From a checkpoint of a small mixture-of-experts model trained on Wikipedia.
Experts: 64 experts in each of 7 layers, 192 SwiGLU neurons an expert, a shared expert of 192 neurons.
Below are experts of layer 3 (counted from 0) of a mixture-of-experts language model. Rows are named router (the router's row for the expert), gate (a neuron's input weights, with its number), up (a neuron's input weights, with its number) and show model dimensions 0-255. Each number is 128 + 32 x the weight over its row's rms, rounded and kept within 0 to 255.
Before each expert's rows: "comes after" lists some tokens at least twice as common just before its tokens as in all text. This comes from a sample of Wikipedia text that the model never trained on. Tokens count by the router's weight.

# expert 45
comes after: " a", " |", " the", " to", " and", " his"
router [201 141 118  62 178 149 125 145 113 208 134 167 101 102 109 123 107 171 134 194 128 112 114  72 131  93  84 101 198  60 109 163 126 158 123 155 118  76 160 144 139 162 124 129 163  60  76  93 161  96 121 131 132 114 138 135 143 147  95 120 146 114 185 144 129 186 140 136  76  88 132 104  45 135 124 141  80 110 104 121 132 118 157 116  59 192 109 123  84  73 194 100 125  96 166 108 172 110 110 101 155 131 144  98 109 151 143 139 150 177 128 122 142 140  47 176 120 138 133 158 137 170 126 140 147 132 162 141 135  96 141 161 120 117 163 108 139 134  81 133  71 138  45 111 125 119 148 131 110  89 164 105 116 185 161  91 116  85 122 138  60 160 138 143 124 163 118 100 106 150 129 136 134  99 133 117 107 117 177 159 109  52 142 175 109 169 173 139  83 101 107 155 139  69 166 145  78 159 166 152 139 138 181 104 189 128 155  98 116  77 141 134 151 134  98 166  63 133  93 130 146  61  65 164 132  94 116  99 147 103  90 137 145 106 138  79 136 121  66 101 125 134 134 162 105 125 160 127 118 115 119 203 138 115 112 133]
gate0 [164  44 158 150 102 125  74 100 143 144  87  74  92 100 158 128  82 120 114 108  92 149  88 142 133 141 129 111 157 158  76 136 124 171 148 164 162 111 167  87 116 124 166 166 146 124  89 116 127 153 179 108 125 111 123  99  96 143 142 179 100 114 152  83  76 103 140 131 165 143 157 166 102 120  92 145 116 104  51  77  76 141 130 111 177 107  92 126 142 114 162  82 160 123 137 135 146 102 129  76 129  90  85 186 138 131 124  76  74 146 118 123 167  94 166 169 141 125 169 124 153 154 108 161 224 198 188 108 122 111  79 108 147 131 127 194 142 157 117 147 101 106 125 117 117 131 114 147 183 144  92 130 184 113 187  66 128  79 149 152 170 126 146 132 137 126  86 136 153 124  97 116 115 161  94 146 128 155 106 155 136  92  80  90 176  88 125 132 105  97 115 153 117 152 130 162 140 141 157 172 142 115 104  99 169 108 160  41  86 114  72  40 162 107 132 153 155 118 132 172 160 132 142 106 121 124 165 154 199  74 131 113  96 152 152 129  81 128 166 101 170  51 174 136 182 123 114 104 142 150 114 122  85 191 106 125]
up0 [137 108 147 148 118 158 131 153 113 136 149 134  92 100 137 114 140 125 111 190  79 104  70 108  85 118 116 146 174 174 124 181 123 151 142 126 105  93 138 128 116 102 157 122 100  96  86 141 141 109 154 150 169 161 128 129  83 115 141 176 130 116  66  99  71 120 109 127 133  90 120 151 134  79 143 146 123 115  90 151 108 134 106 127 159 167  74  98  98 137  98  65 110  95  93 156 175 104 150 111 122  81 129 115 109 123 114 158 134 105 112  94 116 138 142 170 207  80 166 155 157 171 162 137 178 133 109 166 115 101 114 170 164 128 116 112 143 104  82 139 119 122 116 192 102 125 151 101 172 104 133 124 127 126 150 123 156 130 136 142 184 124 135 172 143 135 136  87 117 169  68 149 132 115 101 137  91 150 150 158 153 138  97 102 139 159 118  79  45 125 127 158 146 137 107 227 127 124 128 114 185 116 119 137 142 168 103  87 115 100 117  75 152  80  91 191 170 104 193 167 192  93 114  74 104  42  99 121 130 166  35  36 143 173 116 177 162 124 150 186 108  68 107 104 152 143 182 140 102 211  83 136 140 169 166 145]

# expert 14
comes after: "\n", "==", "\n ", " \"", "on", "o"
router [187 108 129  45 145 140  96 134  73 208 130 155 139 117 129 120 109 154 100 142 118 186 144  88  79 114 130 126 182 132  99 131 159 178 135 153 132 127 104 155 107 190  76 150 177  81 120  98 127  87 117 139 143 161 113 108 150 144 141 124 127 129 151 143  75 201 194 123 128  77 104  99 131 117 117 148 179  63  60 127 197 106 111 129  92 129  76 171 120  83 159  85 101 150 146 132 153 139  66 140 101 110  89 110 107 137 105 192  95 165 178 140 104 128  77  73  86 123 132 160 140 142 108 165 227 101 163 171 115 114  83 158 129  83 147  94 194 120  99 166 108 116  79  89 135 123 138 110  90 125 147 104  99 183 133 118 147  74 139 164 149 155 119 140 119 199 134  88 100 184 137 163 137 139 129 107 126  80 196 145  98  78 107 118 131 160 136 117 131 100 140 184 118  82 134 116 123 185 142 144 127 100 167 135 167 111 108 136 147 104 164 101 138 155  75 146 104 132 122 130 106  59 106 151  72 130 118  73 108 109 136 133 127 120 158  84 143 133 115  72  97 141 110 157 137 117 126 107 128 130 108 221 146 129  96  99]
gate0 [176 104  76  88 143 137 133  99 132 150 174 128 179 150 145 190 155  60 127  60 131 154 116  74 122 100 112 122 127 145 163 169 166 146 164 180 103 117 122 155 188 114 150 129 101 115 148 139 201 122 105 152 117 128 160 102 139 119 131 181 201 121  92 111 196 105 117 105  90 116 172 144 100 107 135 152 191 141  92  91 114 156  92 123 144 158  77 136  83 105 126 144 117 141 116 131  54  74 140 153 142  99 147  93 127 113 131 109 125 138 139 137  64 147  84 131 121 123 181 142 130 109 153 109 123  79 115 139  92 141  97 156  99 156 103 159 134 145  38 147 146  99  73 116 103  61 202 119  90 115 154 126  98 146 122 160 132 147 133 119 111 115  98 109 137 149  87 126 125 136 157 145 160 122 133  83  71 167 186 111  72 116 140 126 151 137 165 223 164  84 150 141 136 177 120 195  88 124 125 144  82 127 133  93 161 139 140 114  98  55 131 159 135  70 120 141  96 142 168 169 132 131  86   7 149 111 175 137 155 117 156 137 164 136 109  76 153  70 197  96 123 133 145 146 179 124 116 134 123 123 138 113  88 128 140 107]
up0 [114 104  67 144 120 110 122 139 108 142 167 102 153 160 115 162 116 104 117 189 139 149 107  62 125  94 153 145 118  73 144 143 110 128 149 161 108 173 156 118 166 109 170 133 117  97 140 108 131 162  99 197 130 160 132 105  80 149 143 188 146 115 158 166 152 159  73  85 127 115 112 186 120 128 177 134  93 137 130  92 107 111 122 105 132 130 176 137 120 102  78 110 159 119 200 122 108 126 135 137 135 106 184 137 159  82 120 163 213 168 129 164 121 212  60  92 131 104 166 147 132 129 132 150 115  83 124  64 150 152 117 148 163 108  87 127 110  91  79  97 145  86 129 113 119 129 132 117 134 114 138 140  74  87  89 186 106 105 114 130 107 122  62 148 128  99 209 124  56 126  93 128 121 140 134  75  98 143 178 100 166 112 144 141 127  84  95 153  84 121 156  63 155 190 179 119 141 161 102 129  86  98  92 113 134 108  85 168 121 120 180 157 123 103 157 115 106 136 106 181 170 152 170 137  89  99 207 161 141  88 153 155 163 118 185 112 151  92  70 187 155 142 136 151 134 102  66 202 131 122 155 160  95 112 171  96]

# expert 20
comes after: " of", "s", "ation", " in", "ion", " List"
router [223 141 143  79 129 128  98 102  67 148 112 145 163 140 150 115  91 164 177 147 103 156 136  85 149 102  85 117 129 106  91 130 180  90 119 130 130 192 194 114 120 182 126 146 137 112 101 115 145 158 137 136 109 151  85 128 103 184 126 128  86 119 164 148 108 140 159 107 140 125 114  98 126 139 105 175 168 107 125 119 119 133 134 196 118 183 109 166 140 103 115  39 113 129 121 152 146 120  59 134 135  78  92  79  58 141 141 158 126 171 201 174 122 145 129 121 179 112 111 168 155 178 102 152 171 134 146 161 101  45 145 127 164  99 135 101 139 181  99 173  69 140  90 118 164 119 123  87  94 107 195 105 130 148 141 145 134  83 173 119  81 101 166 123 124 131  60  71 143 108 150 161  87 126 117 138  97 167 177 116  94  77 128  92  92 147 177 163 133  55 106 143 162 105  63 125 110 126 174 157 119 124 157 145 152 124 175 145 117 123 152 160 116 101 109 131  42 120 117 156 109  60 107 144  95 119 118 114 133 140  78 157 122 122 162 113 134 171  62  58 143 138 135 154  85 158 113  97 106 114 141 157  85 116 113 112]
gate2 [116  85  91 137 143 125 145 133 100 127 123  59  64 111  96 168 103  93 108 129 106  96 175 139 125 114 143 116 155 156 142 126  67 157 193 128  94 140 130 193 133 112 133 174 118 106 137 129 143 120 116 171 165  86 121 114 151 160  97 138 146 140 131  74 173 143 107  99 207 155 130 182  94  97 136 200 122 129 110 108 128  78 129 142 193 172 100  91 127 106 163  71 146  86 159 133 199 139 109  79 149 127 205 118  84 176 118 141 128 206 132 178 123 147 127  86 105 107 138 130 123 106 143  89 182 142 126 135 126 138 122 110 114 137  73 165 156 138 105  99 174 119  80 101 167  80 142 119 144 130 138  96 123 126 162 128  92  60 147 114  68 158 115 116 165 150 123 117 159 100 170 126 106 130  91 135  66 205 129 133 134  81  94 143 122  90 169 161 214 106 120 134 157 131 138 165 176 143 155  65 134 113  98  96 205 107  76 121 143 117 100 171  83  97 109 203 174  89  88  38 119 133  97 137 118 160  77 162 103 109 113  93  94 124  71 128  98 128 109 120 123 102 105 130 124 151 132 135  96 109 120 140  93 156 162  96]
up2 [ 89 114 132 129 117  81  76 120 107 133 108 148 108 125 154 108 101 173 111 142 150 140  76  94 142 115 121  99 132 197 159 103  83 137 141  58  84 108 114 104 143 108 130 123  68 138 165 108  82 112  54  92 127  82 143 139 194  85 151  75  78 111 163 106 135 108 164 159 130 138 152 174 112 104 103 120 106 106 162 151 157 120 158 113 147 160  84 134 110 128 146 192 115 103  79 122 100 125 158  90 166 131 128 122 156  86  97 170 171  23 133 195  88 137 144 152 112 111 146 153 170 112 118 110 153 147 165 111 112 127 124 163  97 179 209 143  69 140 166 149  95 133 126 153 130 127  67 147  70 116 106 125 132  88 110 102 126 108 140  88 134  49 121  85 108 119 154  97 129 124 119 167 141 150 173  75 116  90 130 140 145 109 140 141 111 168  90 182 140 153 110 222 117 107 125  88 128 173 134 151 156 133 152 108  71 120  95 120 153 107 129  65 105 171 130 103 155 144 181 108 164 123 120 112  85 177 128  63 115  76 174 151 160 166 170 169 152  94 165  97 108 118 116 123 118 124 156 150 139 174 146 184 179 125 198  71]

# expert 55
comes after: "\n", " in", " (19", "–19", "|", "-"
router [206 128 126  94 126 103 121 161  65 188 127 143 121 124 111 139 124 149 177 137 130 150  98 114 105  86  78 148 129 136  67 131 140 168 142 124 135 166 181 148  99 193 140 113 191  76 131  67 122 145  81 154 107 151 138  76 102 151  93 139 160 158 202 164 113 163 126  82 171 129 119 127 127 157 115 184 173  83 128 116 147 124  97 118 134 128  90 137 117  97 165  82 117 131 129  75 170 138  55  98 153  93  99 101 116 203 113 165 134 138 112 124 105 125 123  69  68  84 109 130 133 207 118 128 222 125 132 152 151  91 110 131 143  87 152 101 181 141 138 141 110 115  32 127 141 105 182 119 117 132 137 130 119 160 181 122 160  79 154 102 116 105 106 170 131 201 163  65  95 152 111 127  96 134 127 114 107  90 134 134 164  55 147 100  95 152 145 164 147  40 124 185 153 113 166 101 150 128 160 125 152 169 200 151 148 150 145  97 102 161 126 117  67 167 111 128 128 133 126 113 110  70 132 128 113 129 147 103 123 104 116 159 112 146  94 138 125 110 132  79 152 106 101 156 160  93 119 107 114 118 145 207  94 120  91  92]
gate0 [125 129 115 107 122 188 127  79 102 149 131 109 109 108  60 146 153 145 127 102 210 119 151 103 107  77 184 142 198 118  76 150 119 118  69 147 183 172 122  52 138 114 138 116 112 125 123 129 183 148 158 109 133 144 197 103 114 181 109 148 123 136 153 169 117 103 136  88  85 136  98 151  93 126  68 158  76 134 108 186 176 144  84 127 117 133 124 207 146 115 173  88 135 147 162 144 116 105 177  57 122 108 100 115  90 153  92  54 119 110 214 109 101 131  92 126 157  77 136  92 105 156 170  66 143 110 122 126  85 134 162 114 126 110 178  95 111 156 119 132 130  80 154 154 127 123 145 162 117 189 130  97  90 109  95 164 182 142 174 124  84 124  89 116 168 157 167 160 122 140 185  80 107 109 110 184 136 105 118 144 130 111 164  81 139 108  74 111  87 144 112 181 195 120  99 103 140  91 104 177 140 126 163 110 130  89 176  87 193 151 166 106 121  95 139 111 123 149 160 119 142 150 116  98 128 167 145 126 187  91 100 127  97 113 160 165 149 150 100 136 163 112 103 132 153 121 139 101 116 164 209 125 116 167 157 118]
up0 [177 140 131 107  98 128  87 110 121 151 156 101 110  87 122 159 136 125 124  84  94 135 144 160  98 162  77 148 123 113 158 164  44 156 162 123 123  99  95 192  79 184 111 140  87 131 152 112 143 121  98 146 140 151  87 150 191 161 137 119 122 106 153 149 181 113 154 143 139  54 110 136 146 133 133 140  98 116 129 170 128 122 107 144 141 191 128  96 118 164 129 108 147 193 171  68  70 154 185 101 161 116 181 120  81 183 164 147  81 182 126 104 116 106 151 111 134 197 125 109 109 153 119 175 168 145 139 107 188 111  98 128  59 120  69 124 141 130 125 133  91 159 141 146  69  94 111 116 150 134 150 136  76 130 138  27 179  90  97 165 156 126 175 101  92 156 121 146 147 153 124 119  68 160 216  97 130 148 121 157  97 174  64 131 150  88  62 142 140  85  82 104 128 154 153 213 110 168 146 102 164  98 135 141 179 129 138 168 153 128 118 155 113 156 112 120  69  90 144 116  90 109 103 107 133 118 143 147 154  90 136  87  81 155 129 116 133 131 110 113  93 118  91 123 147  79  70 149 126 162 197  92 132 133 141 111]